From a checkpoint of a small mixture-of-experts model trained on Wikipedia: vocabulary 8192, 328M tokens.
Below are experts of layer 5 (counted from 0) of a mixture-of-experts language model. Rows are named router (the router's row for the expert), gate (a neuron's input weights, with its number), up (a neuron's input weights, with its number) and show model dimensions 128-255. Each number is 500 + 40 x the weight over its row's rms, rounded and kept within 0 to 999. Numbers have three digits each.
Before each expert's rows: "gets" lists some tokens that make up at least twice as much of what it gets as of all text. This comes from a sample of Wikipedia text that the model never trained on. Tokens count by the router's weight.

# expert 114
gets: "-", "\n", "|", "  ", " |", " Candidate"
router:472578462448441447531487468439499583448547444468522527471446464494477570515491435491491537452510525526567511579523555492506439439516545481471543490476477409483573547500578476470453532554494461521501489493478465511561462490562462451500456455576439527541459501534474485553533441427510537505500446556461515451559500436539540494479458490479457494511484492574488489491528521554501517520448
gate3:440500494470505501505497480512521530481484515502610498476554499534513421473487481487513499499488522537601510633565502495488504542463463468463534504572511460503498511483512471498455534448468521470504508560454499506437448500489498488498499451461533420553510468449524497539496512453482507429430518544507520368557425428509501500511568429501444500443497530513472433541488517525497427555569
up3:519423451538466485575487552492496528456518517476377492495585492479549506615531465507543499508520483500504498529503472435404491486419505540477490460413474509557573454506448473494510450515478489493426502496485534566426508493558498477520484545472506491511488511485532503511515482519515501399470502490467483507514601501478503500487498478514500500435497496500507571434496532501513491493514

# expert 108
gets: " to", " had", "ing", " can", " have", "ed"
router:553496519473485469575575533480528495443544422505527493553474478535535450490488481495560462503476552530537533571506552509495476489542571498543516432461523441445503544500554446497457432550432494488590483482463506441491482482566531467527493517497489479526461483499554425561502499481494478527448473486508480439579554466513530450541519484472468496533531546540488507580562425481525481496508
gate0:499549503517491509504483410513511434535526503492462501443508521432334500573472508500485512484499513477506500503463631479599523507450480485510449570511497500502451501464514508499568570508527491392426508460601498568473416523538434499512489529519500483526463546466442483479533500488430488485487582485504474515418501435529500491459494571506435530497526532513537546501494511490500515542582
up0:483501440543513500448481488485506474434505480496459470553505465534560518458506471445593528462568498558491498483504483499503528559487526487445505492503499501526512481507507421436373564484536573500580586501490565482502563535457493500514494507492518525503541493465494467521475439518553449547516442549524431456544417543422519572585520503473460474514480401491499516520547484597480487466531

# expert 17
gets: "'", "s", " the", " his", " their", " her"
router:490519512471447493476521552421537539493600479438442520550489480534502495520474492512562511513521481541536523514530501448476510509561496417495554452472553458529504450569530456501464512540503480526528464488503459534534502411505537527540573447519425502500474540562553424534480507482536592532431474529406433452531507503526524473442509468475492521496552534550506506501517528526517579527501
gate0:595414478501470493499490478501434498570503514491504551516511524496512428489442490495502500475502473486518516597500523487498462499503506479475500449525508456630506420508590519502391520462539509498495498490487483538497569450565430500513504316474512459498491502482496497506499529502465520539476514558567469451505502476490524639404560544490475483515493510526495502502523486513439540503570
up0:524483491491541529478498563514487531538521490541436501472453528498520486535578442530512520529505506460398493395499522451485533527595545505579495488472508488508515478500575486538497505493504481536509561433553512437532512548586516548506481502565511478397378444531508555502455499510519475511490594518502422437580515501520502483481503386480503509482497504521500509483470493492496500492525

# expert 23
gets: "  ", "s", ";", "|", "\n", " Team"
router:532543471439457472523521526447476489457491426462475537499379499552503515534463514466540460519528502518547521496526520475538483437508527453452478510512576401471507474450519477515482447535476491487483502402526431439553460509487455478523504499558470497472411515522531469534507467444489524473426447558455452461501522463521568472495511474526438436516496478491517562487542472549503531587468
gate0:500501468478497491501501542520536460492485497446511561546379468489521504522513503487499487523482505499521452486461509492505500506488509516562417505507602539545501462558519483506503461482566518506469501487553531494593411482507513494528500468500448581445495537503437512415495496516524434558522550474546497558475499492582534550510498572499441503564460512458481500521488568515497530509461
up0:499581569539544511488510500494499493487458486483464480489557416508561540440517472495576435503520504463524500474554493459487477456510452471500534544494507462515489468509508540511480521452444513512499571531335478463511432461529531533473614495497473515525498441449525522502494561505511493581479487466470521509523541514480517495511502471503464540514435466459533496504547428492561462502514

# expert 16
gets: " the", " a", " in", " his", " The", " an"
router:526529462477463491559523561439567553501559412478463495562449502532475552511481460474529482517497528538517523501499545467509483473512489458521526455471529456507498466531571477563453486534478476520465441462447455510514480447538533471534568464533461497512480562571504524490453508530587592530473500532457483496548582497554515453493518469554473536509560557553502517506490474579530531481460
gate2:577500607505527490419418566483479494505582526532505499538453502490424500526622523437481507504499582516487611538496503516544498500440487498439456516502480501497500486524542522499423459497495504503568444566496494483501483494504500485513500506391468519445510568402509500515499540449506492469499500510504495492532529510423500509525512600497501550487526444497513412502503476523490495484495
up2:510483423476498500530499537507484463606475497530487499454538501469496495507517496438429510500472457495465404496493496523496548526497494501462418497421509554493497501497508502534453531501584512439493499588496411509487480530485500439528518521495504487525466462478384403495500493514473428490468502487504486422532416487476540477526461499492512446477498528562544413530554484493431376506497

# expert 111
gets: " with", " by", " of", " the", " to", " for"
router:530514449448469497513485537468543500457575433455435498554444452448480505513463452460517540520499509486529515502563570450501493469497537484456537465503496478500517532579488481543479496483471434476507468473476483459548479405492522443558565495554466458574459516603499469555480510519550561520482455517504454486481547489538473538486539493512456446527512529525491538506514457542528500551465
gate2:496522483521446526546506500479486496506482560493522510391492552524445476509475552481474542476498504484493509505430423489570568489507501505526496503516499648455554435534483437542504496553494439497464413498435516417502465459453495556509484459466506478579480529502505503501497502501521486528596495505515500536506519515501428498523564499541588523562508541511627524486521435454495526466461
up2:490500511502486553548455508493474437516493477417501573497464480520407474473512490494553572480594514528505582574469460471579499534556499471510458463488500560496496579507419521483523502495498439379573539515508588533482532464457617610463449392511555465505470471560497421520515487528401437574528558451476400493504451483507485538434565498504427526566499548472484499484549497479486494476533

# expert 49
gets: ")", " which", "ed", " has", " have", " had"
router:516487496484475488579526567536504487448618440489567529554494483502550533481524472544477483504447557533537517581532543475509439514525523479489506464455480476487524513483524457574516495532426491495565520455525493489493441423554496512530492485537458478550460505541496447490477492451505499467420490562476449500523558450503535502529477514489528499552488506541471516573564476438540464563464
gate0:508494490517525495613507513496467503483499500504517549498498476464626499522521546503579529545576452482424425509504516494496526440536510518560458475440494523494513387492467488537585451509499466500501479498499492512461504482431500484487500500555467507500544457501492493508533500432501548478478490503489537535500507485436479463357492499513557552505499525497505444517470561486500538498545
up0:495552513506510499448523505522534496446436553497547556559584518505499503524484471484570500498549500506506597487532567498446461497499481490495499484497500394522472513487494499617521437431565423501495506496496507476516441520532500495541663476534514481481502478436602421441492498517478459516515433523509501494459488500554528505493532491497565485483509506565500582504505548491404472494398